config = dict(
    d_expert=144,
    hidden_act='geglu',
    init_std_router=0.0129,
    attn_scale=0.125,
    extras=['capped logits'],
    lr_head=0.00831,
    decay_shape='linear',
    batch_tokens=131072,
    max_seq_len=512,
    train_tokens=613600000,
)
Below are experts of layer 2 (counted from 0) of a mixture-of-experts language model. Rows are named router (the router's row for the expert), gate (a neuron's input weights, with its number), up (a neuron's input weights, with its number) and show model dimensions 0-63. Each number is 128 + 32 x the weight over its row's rms, rounded and kept within 0 to 255. Numbers have three digits each.
Before each expert's rows: a language model's description of what the expert responds to. This comes from a sample of Wikipedia text that the model never trained on.

# expert 3
Description: Mid-word fragments inside foreign or unusual names (Albay-rak, Sle-ip-nir, Kam-al), plus "on" before dates and "over".
router:153090165068088099101121173173115129179129055119118123074119187108145094145109115139116142119115156143151066162129092168119173135132152135126172110141123120154123172136138120119143118193122156
gate0:121109117176121117168152167124124105171176153145165103116086106113178196165171084147111121122124124159131124118102118096111047163108211071164152102098091081166127162129132129159146119116155110
up0:129119167090110135085129156139129103067129116094141246156151125188103168136140069131087116135131159085150166069118168051120112096114151137107098134112139132135109138087065184126128096075111121
gate1:134121117209166197125156140135128145126126098118055086062111121139146151181138132060116163074094155105117166139140096134108141097154171130148202111181155179119147066084111156186087142150088090
up1:134102110055121127151155119111097124166115128103217127142167191113183083161126093169100096122199121110161075050155108118146090117130102089132100075088123145071110195118183094078163040121178152
gate2:141099130160143120174142111114139148110177149164169148141083133110103166141166167144126184159160103041113116138133170169172072132136124139143135168171176125125179143146151093148069099169130105
up2:100151149120128130067161087148116061119078163078115090135113101055099085102131134143130110110144082194183115063219144081102166146164125151123105152081123142098176130116153162143134127138143177
gate3:106104113090085102136121119120127114117114105099143157149119137117163110093138096181119161144132105168118104156133150140087137160144176122169151096152148147075134177156160121158124113127133146
up3:146120163131094137124171147169128147095149118117130116075108117094088119118124157163130131102130176112082130139076152141158129122113087154081163114181133179101161059109136122152169141142186165
gate4:093147122138133114122136167142107091218099147184081154154127123163130057118143113116108162062160154102139090064109090133127121127135121094158060082134115104104114105138166138158110193131104137
up4:131166161149143085092143158113133108105149132184176157192145131096105079127065054133140175123117146121067175113105141049138112215154129130156136147179121136206140152160127121106101097125126094
gate5:104106095104130166101163124120105137127128090108137131104130128157081075176136127164101095118171156153089125195171107202043158125116139165129133078178132179145102130164089136146136091148137136
up5:129131100116186087123091082117127169107129112159104152112139121095092140094135107155195089116161091144136089087090173078165141141172132068152089155141149175100125118134183159127165123154126128
gate6:086115144107158187121117144066136112160062061058119148093103042160055145127081143063211166203220145098172125151122120138048139113143125147103137094117157205130104141095190149051081163118175064
up6:158124091102126159087123102115101156112085115109099115139110081150096113153144190086193129132203104067165114116106110112097114094163134103140083131097181132125118088148126105086164135138128108
gate7:136140062073107076098124112099131131138131126109159160136105135191140151193137124128139118094103173080120136173120109167081146205096158067130158171134138150126126160077131163132153168108132137
up7:140089125133184169133139130153113138097110138149126112102113112047079114085059173176055150121111083145132134121121068082117110211104141107095162133103117085107100105141109088092124137102095077
gate8:142108156051088108143123198150106131196103090103106101106145103095138170090155144119154102159120160159157156108119126181065113108103140174083172154119107090180102130110174148107121125171027169
up8:122112084088162145128092090161124106087147089120093121115102085137106093071136181133127075099115165117112141078142138100055089170149099118147182075135156097130138122090075120108189121194101107
gate9:194085162104088096120188136193125142161093132149074106162146146108122159052134167130116108096138137155113081161127093133150171124134084195111139167139062148187118135125120145132142121104148102
up9:111147101120134106131096096135142141164111178142129096117125091079146163068118099127096090117063136109092094158143154094163133098120135115140102112102177126080101181124089189122171124108087136
gate10:128171165056134089128120153092150098113141122088115153133126173139149105084104124112049154131132137134138175096132167141248026129135128166105123130106116102138115096097126169155124081130119126
up10:091142139099086126139083115204104133106106129153100128141102122126130126131127109095172112076086192099111120120091143140084123118132141124121089144103135097187132096135167133202055141213074077
gate11:147143108111171123107150135092130131164109122073142145067146147138156155182150111191150157098115111139136137107136115135147174103093107112166150083204135082091145164121107141113081111144160098
up11:134138172122168154121068136112115156093068109062132141135157155169125133154140077168130146107077125135108115144097091174154122085148132112111158094074175109077128114157109168197129100175090132
gate12:131123155078178150134101137059099139123124186093177129118127106106084127084160119120087159165101060112131078062133099106137113061140166060113129154176141135122128122116153134134162135122135131
up12:076068090155154165137131111158103145115134132204120177114147101150142217182117070081151116082081143146147131175102122099099133090173131109163127074111195095090136084159133180123107106087149116
gate13:183118132124101124140124156164158155185158181077083169144158149134185141087144161089102119160140162160120113078093120113129151142152091107177147064138104103096114189087129149180143100182141100
up13:138161109158172173088114132107153106083104158146132137090108156163112133160126121093036117140105123085114132047081087137154078120146119097063192149098125113116130180152145119171141102104189083
gate14:105110091080123157164168168160161126099142104116145130165092151165155135120151158126144114116124161129146145148086078130134175137104153146121051157114168190171128179170094168147123162139071096
up14:112146088125125205140136074120139141179099148151117098159108120145160150148126171119127077125180139099093115123159118152169094045125127114111115141194093140091175120096157136162172099155164122
gate15:141133125148160091128149128157070097141102129144174153052122062101102120182043168126093152080146172144061119089098120118178174170147131106144159102134138099177091132114112144127111107081089107
up15:115138111123124136189075186129098118133142131148152114081155168095119141177119133152116109133111053116112066125107143159154118114110115103178167118082195116097154136163150138128113125114103140
gate16:090049112121141130168138160119100122107131117120117151112113048174159153093117238135126150123104129148126130156099114168111147154156154191088129111136137100168158094113158094166193094169134110
up16:109093082089152106101113139156148154166123116148182094116120126140184118126138094110151166135115138085153139066127130151122067126105119055114126121081076145164111103130078097130113129143120159
gate17:123171136079164109175166120116147115085086109090147146167122151146172125097131090108054121097123071106181152141117042176151172172166102066104104122151153135069127060084167136118155137099107156
up17:133131178096124140164125132148114141133136184113118134143103140138122110122120115098143143131109090147159108126123119136120144124072107110186161126179110175112148117068145143113120087126138139
gate18:126166191108109107127127154121151132142113076130136145108102102086122121144082128177137132117156135141197119104188173151181119088106163135082072161160124119150135079136142140148207093096082130
up18:092125130114117130124160211134144104146162105073104092157130141112163160113101127162122150126147107091056166168097134129092117108106177109124094159131160155099183121123130101103126085132208135
gate19:067114094125152129079108098156167136110093086135126152097103157104159153202075117102198164116114147114156140198132151155176121172099099103148186104179163165152056114112138084139135115067115147
up19:158068160214097129116104157162114055123136132087099119130144093183153152074179106096142139059100039179153129065133175054122151137123105121155149148096117122104099135119119150100104133164133096
gate20:090188171094129143098176153070137116130089163160189091113100125181110152155190183131115142125135084131212109130151154149110066115098149162118159072151152126074104119163131119145095146124127137
up20:132170159153092126166139159155085102127143192129108153110079139161081125111113128058140090131096134134132115072146151175143135108153138106163143138127136125145102133112143119142160153143075116
gate21:159136116110062091163093146124123102166112151114129142080162131181105115082141144092176091116199183143126093140104180132158140128103133131117126132184155123166097184128155104104177147143150116
up21:140103116181148089098144151165107165177159133117164124144168096167187146191034185156152060145088065173114098136090128145142175158100088133145183144110116054153142115137109155119152104155069125
gate22:166089127123134105087105147115099120168108190080117133110123143119125132139143132115168109080134139140120116104152087194168108157095189135158142181166082145172156203096138102127160099161116117
up22:138118063118118105145091123103152137192151073076076118006129127159093127145103087183141095127092093207094154111091131123117174101139153112116170151153140121127097133180105121131127174100137144
gate23:123158126129144052110154126160089145092134071173111154147167100126118130116094164150160142142136154143155128072088157131146127133047143171163145138095159121189120120148112131136080088158053124
up23:116166131137161081041138129123188130082167069102106099142103136121137135055104127088106163154226098122153036069147097194157113169099166104108110168120137094136095106124098126089111116104053117
gate24:090142126103080126108099125173112117067116121101136179127151133115147146185117133109096099085153122121129187137117126079187113119136202148073127065113100098202150145099172132154135102079149156
up24:118100113148135139135156179105114115117185095121121135105149135074136092096157162190148099173106122147136164099099131135066106160171116157106100205163103098123163151112146133118121082163154148
gate25:136091151076118158116117080204115105042098131075162129139078155137126153125134096101109103133121141124103139096165141077119144152132144154153095120077162106118165128147131105120180152123125158
up25:131124168133092156116159140159192145163133147216120074095088168140147140145110169094122182145141119143122121096135136054170139103128108118110107159133134106169182120141138170113083078123076131
gate26:126130124100096170116143104122118039167161138130113166083137066080127172132174085140088084088084154137104135148129081091078149124078199146131210084121130094117177135160101068125091156107173171
up26:121113122107099167124100154105148134130093178117183105133124165121112119080172117098185155126151155153136109108092163108037158084136176089118147155127050145128138182162084145120155178130147120
gate27:116164182119120116147126136122105126149078099209137032093013121115144087164168081122119114111110174132154138100117128154131138113059136131115131120132112228087125135136131160127088141131118133
up27:146105204141202117169150111113091093143076145117121120065143133062181134159086097129131069064134155169117081095088110093100113124137095172173167111110138153089077148153143100110148182176154135
gate28:109131195108119113152150154146111158172097080140116102121163094119162152112143129130106131119178114091134101101110136147179132157097144093158110133125110185124088112143114136160131141094117143
up28:114211102162124127134109054136163121084147162162172121143066128132129111094153114146108168077105135126139157117097097141081120142175125157125148098085152097143113139135139138126115143144148135
gate29:121184186114118108124137168185117136127194120144140123067131083117132069070185151187109122114156125105141103078153126183109157208153062102148081142172113108097165135127127141159151082171123157
up29:180081122147102029161134083164121118150105137094103185119102138130119139158118136113101159082123075168084169111140168123156126122089140130119105119116067236126130143121187126121062105122159121
gate30:133162083096081072152115089114112198164115084134119115095162147184118125164134153118120130145064082138155092125093135167149147112164101142103087101182086116118071116079159140085111134129083109
up30:140162130110061136220101140152116137110153043153123136072119136207146124121223134129119180126153133128077130124138120133095086126151113150156125134151212094097135133135125130112161051180085108
gate31:101127124166111139146176129074153097169116089135196109066134131130133119101131078065151114144173184111134118131122122131069131141066143124120163182140121055100090144120132095092138113154162113
up31:108126157141119088192069107106123123103135101126148142133121183133178149108135108095124206159113070121056127144113081152159208187124116135118082078145158099148116146155154126137153103076132114
gate32:129190140140080124111147077176138073136114148219115128129144128104152145116129096109127112098129157110117146171173139056132102158097059046219078126116093131124117135147109090083188160174107088
up32:138133184127131121156087153122138125147085153123124135097099152152062109083092161105153096103164120158080151111196127075061142113114171063123133107118195108106114189153135109156164158151093143
gate33:129152121090112074155117166141188170088021103131118195119148084084092109137141163150097112060092105142073130115176178151134104162126170116131135106171077132100090130156146083140111146174135102
up33:144134106053129153165112155141121116099166108124133105188077149151151173154117148115126155162066126110101147106131139110181117097137123170127181096082148162141109151126175091104116098145080105
gate34:153126063101107142116152133125088103168077090157125118112093171067145110120175092118087212077106113113167151154162183119027103146069128133171104165131119110120144150096142131160149144168071129
up34:139139118130174074213103096130123119132091135117104165083109124123192125152090138101153150097139150120134101087170142097116112137199165125186131179180179098135144147059141096155160084103117160
gate35:120126153140125133178125142116163092078162163127145090174170162135157144115198094081152131145098150070066119136147137195177107171085120100129108161132121094118162138142105152145109124164131084
up35:110162124098162153063127108186125085102080150147090094052134127139163184148102159123138122098136134142171135098160185127100145073127071161144175130119126221104144111153094157124109122150116144
gate36:094105161208119109127143144107089125091160147129136109092172148152133137169121163105068115164143178067159089191065151133077106096160138159130147191137083119132118094143202148131100108151095120
up36:128149073147124151118151236087133129121157137156183086129134166128073117161136140081177083087163190130185125142108120167150120095140134171080198176122107124117101101103152161068139120089177164
gate37:183084215128119154141166130158188147100159126125136152131143109156168133136093155156134071176200085095169147156139119129089114111141158182083132090140156164077080096102142130128119146104100105
up37:148125116133077082128174101173131106178136136126143111103154088118134113100098179192117143102111086189145159094108127154170118084087078149138140114085053143132145149077105086181109130119052100
gate38:226148115157138152162109125136148180095124140062105089104191139119129116131143086144123111125120143154138108176134133180088092114080106124140196096115066088117147171088151154152135119114159130
up38:090136149087117106131144162148137106116153141056119123180066168106109099123060175110098175157113131160079152025072133120133183168116131099145087154121167078130135120096115151114116165151128112
gate39:117165138119107128066156125132115126105159067112145141147139067133166108149119181156175113103131127158169129104124130162096143129148085159149106124117148139105139127058129102131125132091127141
up39:147131086084179143168154109155090106162152130098140136190127115129127161091155120122128141153103126134159128143146115168103151151127094150146166124100143104116100096120129140111109143126174107
gate40:047111139144149146105086148123041142092100127141058143159058138186150123126145125161101113161100150143181122166186106158141205074134156142181157109139132134198104124127104065074135113114150237
up40:109082122153142070128144171139122116101163131129171134052066088093125076135152110079107120128106140101110106121129112098137073145077127181167157212058154040155151093212123152161162095105062073
gate41:191126169075083067157129102155115118090080119127132128165061098161192160098124103112097164139102156111128106111070129092159075073148112115132141168132109130164136171102114183143099150141134136
up41:185093143130176201130189125110112141172181155088094166162144087112132121138129091102190157148112082143091132098145115150094140170132148105180085114152119108067105121113103120089123177165146166
gate42:069098173120118140183098149075132143139127139108137140135133122102102084131059110099137101164136088174120114132144189182145144097146116108125125085151055136107157150050136098129112093073111094
up42:096129126132149119079073167166100122116177077068121158079169124121156138107119126159087101107149093149142130131033148145047091191139121157168185180148106132134138134155165166195171158085115099
gate43:156187187177046130101169075208132099164072128157120159135131095139112118147118143110135171075133136077101129148146168113118166143125153185078110194152128146111098148161193126112148142150171218
up43:118084145099139084135154193144137133100080128171078144062143090136112112160119097123130122123203153125108109101087142112103169125162141101154168118095132084119049142160146056103159069128106149
gate44:128100126163128178103084079069150101174166162104131146168170092151117155137167148177169152089161123114155152119146092117064140148175115102179060149130110127135117175160031118125081140107153086
up44:102103075110129090169128090096149113129117117179125149072094143105110100083168186114177110056111148129160073162069118127108143146090146152182106076128176133163086124137099141076145110140135093
gate45:065119136093107149130133139123090119151172077122145132176161156153146132140085104143207177164125141130149109123058127043113156069166099106078058098149121084074098100144124141095140101117132126
up45:140113148142107089110150186128125081149087145090064161113122083092133157118099181156135121131167109143094192144165133186091134123103189124129078121127108188089123128114144162115104085079170124
gate46:207106161142190121103086091133156149096095100113115113041105137173120134189124152145123126097165164170058129116096085105061168113174139169041136108070126157123108142101153128096049160120163110
up46:103139141141160096128126107079013137171175165122133136214098085097109121134134139149084187115108121069130132125089147090111100073147091125116068104132115131160098150168067174156141121130096074
gate47:170143150173113170110095141118147175170115121132062124117153124159143172175160133106154063093159143126087040154173160115195130109092140113171152138140129104152076083128174088072110156165079138
up47:116209159118138075110104195123159165144127144143154126187058059159145128139129091126151132169062110115142171181087110112112151098056112165167084211088151138162112154124080096115184106163117181
gate48:183139126132119125110141123119072187127128077161169112082136088137167078157172130142092168150105193098079117125140160112117146143173104072151102131105125165139091101112091094098133161102117087
up48:118118195117127148159087137200152062190110149139093088104059118140114088160088114171129113082173113069158154121099135147073105109112101170153172110171114139087136110100199173180087083114137151
gate49:096094126114106132143183104115191143136098148074121100177140199104107146154128061149093120122133149159098182174117118162155176141062149159155107139104091171147135162121169144161126075162075143
up49:149111044109128120159134137134092124160108142162124083097088117167141129129065118124157105147138146087087100074155150198141126080111118082179140130129123097148127129118134100122128148095119105
gate50:151142075143094155112149156089162161113137162097127158105083144076171155160139056136116095111074179174077122137127084098142113186129104154080094103194142138112095112102085066153155056110085085
up50:173129122128136114115154140077152115087106132134162168106134087165193086102121131126121185114135118094168067099078130065116161153125088089045155143143123132088133129127084160126186033151143115
gate51:154141163134114144128129127123119139164121131064137127177135117129131192143160131110118147165117120150133123143151152092190151160090124122143142140117116114174158119154122103159181151207121104
up51:128070137125105178139101088186107100107135122062134139186105112188138164156117134133156095128114146127079112161116107138153124132137186164146076100148132102077109102139104098116112128148123119
gate52:133141152137089131139118122115150138155125057149135170112172121189127098140151093095085129178175144154131174169118063165148163149203155145146146097129054125131119117106089087137101142168157123
up52:188187106182121192132128165135106120189133086131108084159147119192164118119180136171120156112080152086119142124147151093090130189145102124122111125099130145107154146103103169124069098143104114
gate53:151049142114115163107102112130122146158140064120085142153138095136133099147118185039173160122116095103126092144123073194120120134098114115170132122151123129144159148118163092063168141114181093
up53:098125150131066121159150116160103129155110088110117142078104124146141108116153101150082160056177142141155142082171120040110115161108106086131102171069082048123090098130102095090103131145146168
gate54:137096127137099122164087142110120136143142111137135131094124125112139131130099111076129091114118096097180120095170111081089196155125120141123117150073090142139126143159180104064092140124137119
up54:137136094193164124137124112159097137150158077122104123112151095161118094109154124148139125155117130091109117099220129095123145102130156109113114095070089143067178092108086117191085119112091152
gate55:086091174124129101132155124104115090173128121165038117090131180076153171156136092096181128100061090144137125116131141155121146083115097101151163165081088140144162185086139132160172163162181120
up55:166145118168081128154078140064149100139151163140136125172067135076125094120119116167139175141155119131118084176103110083172105196177105157149043105129126130109151129098169108157085145110107137
gate56:121111155131055161067060137147124143050120161128152133167122139098122113155130178139123115104126148117132123115163118143101109085141137102151141118162103183162096112143115137077166102167134115
up56:138135109104129136155157119189132120142123137087169126107145145119174095158158110139147122129153162118181187166135138075152117139067195084135138114128153172162155147139171088077150113123095183
gate57:126149155155052183125189117135106134140177112149106083130131104157119161131116141128095112159156117158111096119116137161162086080098183129130158104126160171121135146140170096157090096063113134
up57:084139133153158074133149095070110121135118139088104114118130137104086112139115095158124181172162127091085184113116195191102069178136168120183112134126167096134105142106099118142069152087120154
gate58:174123131135181207099149084143178140134152142155152135118142134078093173101131095136150096162133082101138144126127115161119132142123090194157115156101182130116174180105110129080065091153097136
up58:098124130182093097121130083147120192137117064167112127138084127101169109085113156170111108091146125176207155129132108135157052085118193162138137121127132129148112095134132128159146152159157110
gate59:164106131148148122087162123156127137094175187086112165074142170093146104184146043141138151157072120097156127183123119139110131110083140119096119155155126144136183092110182133147148145117161155
up59:114155113117141120103196149108112139110125146119170158098172106126104130125138120143159119136158165137074119090160103147086161207087173114136152108165115100162141151149112100098080117121138147
gate60:158114153089123134077158138102127054119173107134166118102150116138155158091108127116130126150117101159148139068097124097119137162110111140169178124173108192179094165160168120118150121147112130
up60:110112148130119153141137145095147116125154110090124140137166177177123137154112167125120132115147155170118093104149203131147114126132121093144114163124111112081101097165108170138135174148144150
gate61:197093147136138141138124164155151128078133155080140138073074156127089066149137129140105156144151141098136087082192080131175076136111143102142152119167159175177173123126142105195051162096095098
up61:162138115188146144115100153205152145108075178122107143126086157062115122173144142127081129060105149126106082155168132102127106204070146144226150175121130184022189139183098102135110112141123129
gate62:090188130042063163096133119115073174132118078106122182083121151125119084144095124142095096101096169167129049097170103164095193171110152133120117159121132080237145131113135079152119144110155122
up62:127175140071139125115128093131178129092135096146170187128204119167099113181135146110114186100149127014049177114155203068104117111157138134072037115113142096148141153133132138106130142111095133
gate63:214108147142118092154119126173059100133135146103146076140102113123148128130151114127117096148121092141118164103211112161117116143094173114152114125157156140075118110207178116078140164132137074
up63:159110113183166090174107186160149141117088177102145091101097120138147143124112069108168121115135076155066180134188189096104137147086136113173100171161110101126112127125077178110165111177115170
gate64:135119157101106109111110130132167119125125071121160065185037173129134117149057130103112208078139075185137144173147160153102104144167117088152119212134074137045148071180077130081093160124153155
up64:120120073115102177100154133151139131107089120185099192098111116179106123102131108156092160119132076132133171099165077137101131137158101123109138100057121108102087138205098129102128124111144113
gate65:146134132148101161196085161101167098085108024119127114110109130067092150138168144098137147159183084195140113158117140145114119131156111166177129183043165083212147158163058076119119100094065086
up65:076078110134110135133117127127176111146065164100091136100171133121083153096105124094152135128145027094131169192116115069106120154085083184139119123120091089129131171175120079142125098158122111
gate66:150106137111128104126140128118147173123154171123107101130162121134135153145092144112112168151107190157106099138151168152139098138104107125126133119097167175066096148130112217121138140066156120
up66:084094075090099161147151155111101129174162125123126108083162126131118143155130129153105118103106147161089063090112164166112117130145132102146220133063098082093121124127101099119097149111103121
gate67:114110073094115101108108087128103093130111138139084144173192146119109133158119117147161117072099121074118113180205149126111118104134101111145128102134134133141113206108105177150077128132113112
up67:109153159174154134119188190115074177179120131136137112162135082128092110119128119129142064147081191166134193153145101163166094134205106148103171220169152117143118172144120133192137161107129103
gate68:155082084129114088081129138162111165156101077052112063076081122127156128149129115126134103140148134130138117103126139171153128123062130126118188104086131221102093215161111051159136129135144167
up68:121121058167141088136119167069101166137159150126111110165114118130182123092126141130091153077113099146136120126104143162121113111177137159129090087135157094149134154137089103134096125059167127
gate69:088153109134082170194091126142138156136146149084107107123113128150131105125121128138160142059150155174122118121133145131126185149164071144079168079150175183210104137068154116135151116173098153
up69:114052101082091139135087086142127130194115153068148088043121094204147088104106093120138172101202131101179098145153138166093184108126089151138150072045136098176151146140141192088183109088110093
gate70:144133084053112089132142141129140145087173094116143117137180109157187110148152144134142106131171119138160145112101084117143137120157120146106152107151111113105151151101078143112150145069116124
up70:141190123153146134135098153142117098137150097117155151079165131161116144158161143130129111069094103196144142139101162125177138167094157085091165157135080098152135140100169105172194174156204177
gate71:091123148060109153136120157072119055131112136140125098148151085077157166116119101082147178115120180097160110127137130108134107135138155147040168134146146152183144113152184131069131125196117155
up71:139142041161178129156168101077128137122079138120185087138193164123148105095176079109144141113104151136159191173150184131109115168089141167198098065120156138140100140135095148127121133137206120
gate72:132089163149087126104148117065130102190148054188119126104142146088151112171125154147113153124148166120116111088152134116184147146148213150125140146118103112077135108145145125151104139146102162
up72:125094107149129160132129089103148153128106106106157145106173121140076145143090086121118155069076079114132106162099151130150173120115104196129055175087124134116162135140086151097160108071097152
gate73:160090099116117078166137151162149045125179126122134168150081157133184127118139143130111096051141186164139147221177133150184105061120163155145143082190099150141130122099130079205142136112104089
up73:160072187131142141167181178056142107129141158103107166138078144128133112123114114140101087142106132091155097197125124093126104095103122116113162094153128116045138132111100133130101155164157086
gate74:136081133109139127193106170112109124088140154117081182113125165101128175125110041092150108130140111197219099146136131106137169178119104181144167131119155178101147176119172113122130145134148120
up74:137152139165120122069133083095191176121089194113124117147178170146111097096125126146098105178093161137148090169145154087094159138133135133094163119123083098136155135146168090146188129084124122
gate75:102164128151133134110082156105115113114158185168154128093085090123116179117164100074119108155189186118133066169127132069162132120082158117079155088104109116102158116144146126106168145124155161
up75:182100116105123147136192119164151178121104145116189141139173176156167145105111144135166146185113124118125141157155117165126160160116180097156158085116137146163106221119082121120172144166040136
gate76:172140094114141153182139123111087161144174163131110132118105156136118096124168115137116173141197165173134131125144131117165122102093128092166145142136132090175162117157149076125144172172169100
up76:167128156110147137115127106125150192124075180113175144135170160149162090154116074129081122060150100181094099086160075133131118136099196125172081186166129096094115137125131144167091140135126119
gate77:167152124062146111080127044085148082108083093096100099094149128133095105125108144117149135139083106113144163190143114211046057125109141149131121156208115083121126188145174155092174177103108140
up77:109099111176048126085164058135079069131096077122134104163177151237155111140113110121108219154226113088116107158099078104134141098111118130158162179124113143160125165132129166142136133164109094
gate78:099128126141151126095116091147131114132151170087144154123093124106196108169112106098168084130079104103156112180204051163126088117128116159124199074123157138130106105141138122124178116081095183
up78:130101148126016111141038150134113162140090182104188125159136120112117099175080117153200156145097101133067119117099112091124117146112132137151119144118125060150125135122172050123133120104134187
gate79:190165102123145149157179203122146087097148117067101135080179135173124108118134136159119118112098116136110104096145118117099093068130108182159144150134130105144161141141171091105105092110066084
up79:185152104076138102159139148098149115114146155149088078163131184168134108131144111111124072117136137106175101130125181185098105181128143190062162088152145125191146133096134124108129162122148130
gate80:135141096106154048155163109168117153115134154209113159063131158128075067116121133156153102111137156102158057149118132103185160153123140115118142106160114156133098116147110158180106121189163167
up80:195172132119089123140185126153149145160161175135157100127127140094151121079116154081157118121153104140054111134145148087185089122146087142145152096082132106179145080114141123113213088167162138
gate81:090223155121130141177165133099129125148129109096112157100143172158139178110150131144154108157124151117088144112108145136199125165149113149120126121101144156112078121119137180052104114118121174
up81:124091111129120138121128113091105096151109166056114096121183112116129134185174078131113107121127152086153123070168093101097126180225144176147159139121121033096095177127156078031118111071091143
gate82:115118080153081096128064134142178129169160184151154108124110177183179118137062104175175154087144161136181114135098119091152144121084156123102124151153139132112093098132175156095167120139091076
up82:208121085139154089143109129115085125138118102110049099118173121093122122123093129121114115061123104111087092095107136149074120141153103169106125090174153117095130160067111142204088185146089147
gate83:127117162102110133142155095178118113114130103108078149115125082139149116090108087111109126121072100097116092034172152068058181064128119155130093135072136172116162085117126132174198122111101109
up83:126154114150104126101070143133143166115155150106139126142162091176120208170072123149147158103134146142098102140175142165160174133095148108160173125158127111099115088087123117179180078092085115
gate84:129089080155113147122116118088106104080105063122111155138197151222199077125108103129105143166153124149127130193217120103116127125151140132101183109113169104186121144153153071149166171102125108
up84:173145177176166081116100106120111128158146147197143154118136093109181108132144170094168203095105127141191176123124124081174109081095115100086128163133100092094140122114169153142138178172133170
gate85:108098169111154190146129129128114089138140242047148112160087130109098148134113142097105089131137188125083135146166107145111138167180126132123117190132130119093137130147109072123095103133144133
up85:138095116115140108089156107115094143126118123106137131065058144104110095130141180143119085144111125191135134123171124118107161140110137082122124130127190077174157087149177106115073220107152146
gate86:135131154123152090093142148120139114079172155195143093116133141114119142185175097127166076133149110108107132166146110191086128138134102132150115128137104141134143121132133142120077137068083177
up86:060124134108138134142125136127099187057126095107135101197131092146183092110066137149125105159132103123147115110138138097159158101157160108147116135160153186132081134081112102105128147140166127
gate87:153078113171143135137154154135182087076118170155145091110100160121125154103148155133143124149115106116166124067122114122143087085124091143116125096123153108099123111143137101124080153125124128
up87:051116171084122137153114116185123191125081135110114170117087121150133071177102118113149082136083173186149027102092078117138203116112138153130175189103128160109121113131154176114076121221094139
gate88:128081151092085091138132183073106104131099098102116104143077122136125106151101121145114112144095140137126136108131102125159128107123090094066089109147128105160089113109179111156124031155105141
up88:176083142187079148119085122127108133133099140107113114131086106094117135137138126114093137149170148220151110154117162107110164097165132087108212156164138129150166182112150142044161092140122060
gate89:135104111125097163146177084083111169151152148105139132136134148089130121099138087114093090115075148148105145169150166092155090178126105148135142105138192069177153126126086126172166093123105123
up89:131164085113113134129114122166086145147109133080125130098156174104089132096115159117131135145121063153100202180134050137176131118129175157110110137142150168147104127122169160142176119124100094
gate90:149145156054112171081043183144093094049145082073099101126158146131058150142133110137115134143071129102139111131121204126113161097168128121136093191153079131161168132129097138071130115117066106
up90:142152112100128116110110130143142119145076111139095148206160170075152106085129133131045176164137094082107157113069167111218170144150141179167106117156147085119079143171126180105135125079093090
gate91:123102177112148147134173152130134159124101140077172114115133160078144187145132174121125132083143097071129098099096124167173123148150110150096103127139153121105118081157111141138129144136128157
up91:151135117101088159179124122087062116114126132086100082175153144121098146164163143147113124104124167114141138107135132137205117099170065128121112038104121145116099139136121103101135138164161118
gate92:142103091152143164098123123157140143096143120183094187164067148069132118154060148165148153153071134108088167112131080180107163095138235133155113094120110106136121168172097118113114162081151095
up92:132200134088176173131200081135144131119155056133134107147154134157154160095179113165074108101124179140150156128125103126096160134104178142159091102065147139133148162104150164125176118155136150
gate93:117131132132108153103094155078158171081103102118111131118134145188079096129096160101154116165107141155148083180099129157131194104140102174119100051158168136093193218128188090086143165167107092
up93:151200106122064208093117122112116113142128147122186087120127084117164095080165129191107143162157153166166155156140115074082141132058129093154127045167090151108134123128105155136088135149130157
gate94:110133167135050150141105161163178125100095107108157150069121107128107127144113123096089126113094162182101124100139113083072093150166171143147139153160104129154086230144141127103143066093178082
up94:141125159095153154160138161085139090108066195095198160146132175131129125108131141113079136170160139168148100146114116129076084163170101104120140110111171173102156145140124168157119156085099119
gate95:151182148100132183178037152190112109124154161126148107089128140112160095174135161126122198081123131123190118095145123117126125106157162111125160141159164160148111151112093143126105159132132071
up95:121090150102108080162143124125046095130105095155104135148158107096202114073070155149110084161108168064123174122147139101159110134162120146146109140126117126144100107144112158150104163146150087
gate96:127142133101117154137127107130122178148136110120047171119146105083107102115097103174174137112133133107114149112171115104099123109113127106161187145126179088207154122180173139130155171133102111
up96:103145136132122046091125151160149143135140107084153196110182165140129146083148133134107151086164085118094061139133146040110136099098061106133086182113109083109132124128070126127114065147121085
gate97:169079190107134172103128143135084171152111160077177140160107141153139124069162134167152090113151142180097123158139124103204132154095088136139163133149155188173156124100171096191140135154171103
up97:110175143204097131156138093145124137068080140138116127135065125080130113056186129115126161096143127144126084137144168103090120123115149101089072088150158092165137098163100100122120104126119077
gate98:154149114163132173147112121119099066121150151081119149088092096091122142145108095178066110149120151156172105157132197147145136135135119083105105061203067135123167160179119111061149087157101127
up98:092098160077128125135099165108130099140110133147102070131142148129147096130153101106173118056149160183142153113185096072122093129066069126122157119141132133115170141073109168113114126142153107
gate99:084110072103146197109077118160120143124115104137106109080097146150073120148137120179085095093186084104111190228176178145153142118106112112135118114132161138115097084143120124120086112129140147
up99:122166087177129106109147127157135129131103104131124098134190165144105160127094175152167135117099059141161149160148141139108104038127144102092185124121150154137121077095141165099113106154084132
gate100:116140134062141105118100161089121128076133090149158178136151124098194139128116074093109166169116131094174101135172082148119117171131092081171124080158153040120124163086112137094167140132152081
up100:076107112112144125086164100149100095097132145057122092102119117093123171201053068144154138109116137148087054134177078069142121052127147193116144163146113098209170156188178089123101123156111143
gate101:121125143151111098214118157119177103073115106157127115087133141094103132132092115132095081115096186110123104174135135162119094113110129106152145156116160183114149134125092000099078139137154118
up101:137126130152141088137116116134155132102129113161055114166093123106148136106071133095137053122107108164159103146149108118184118159127080149105168123127149153153135134118094116131103079101142150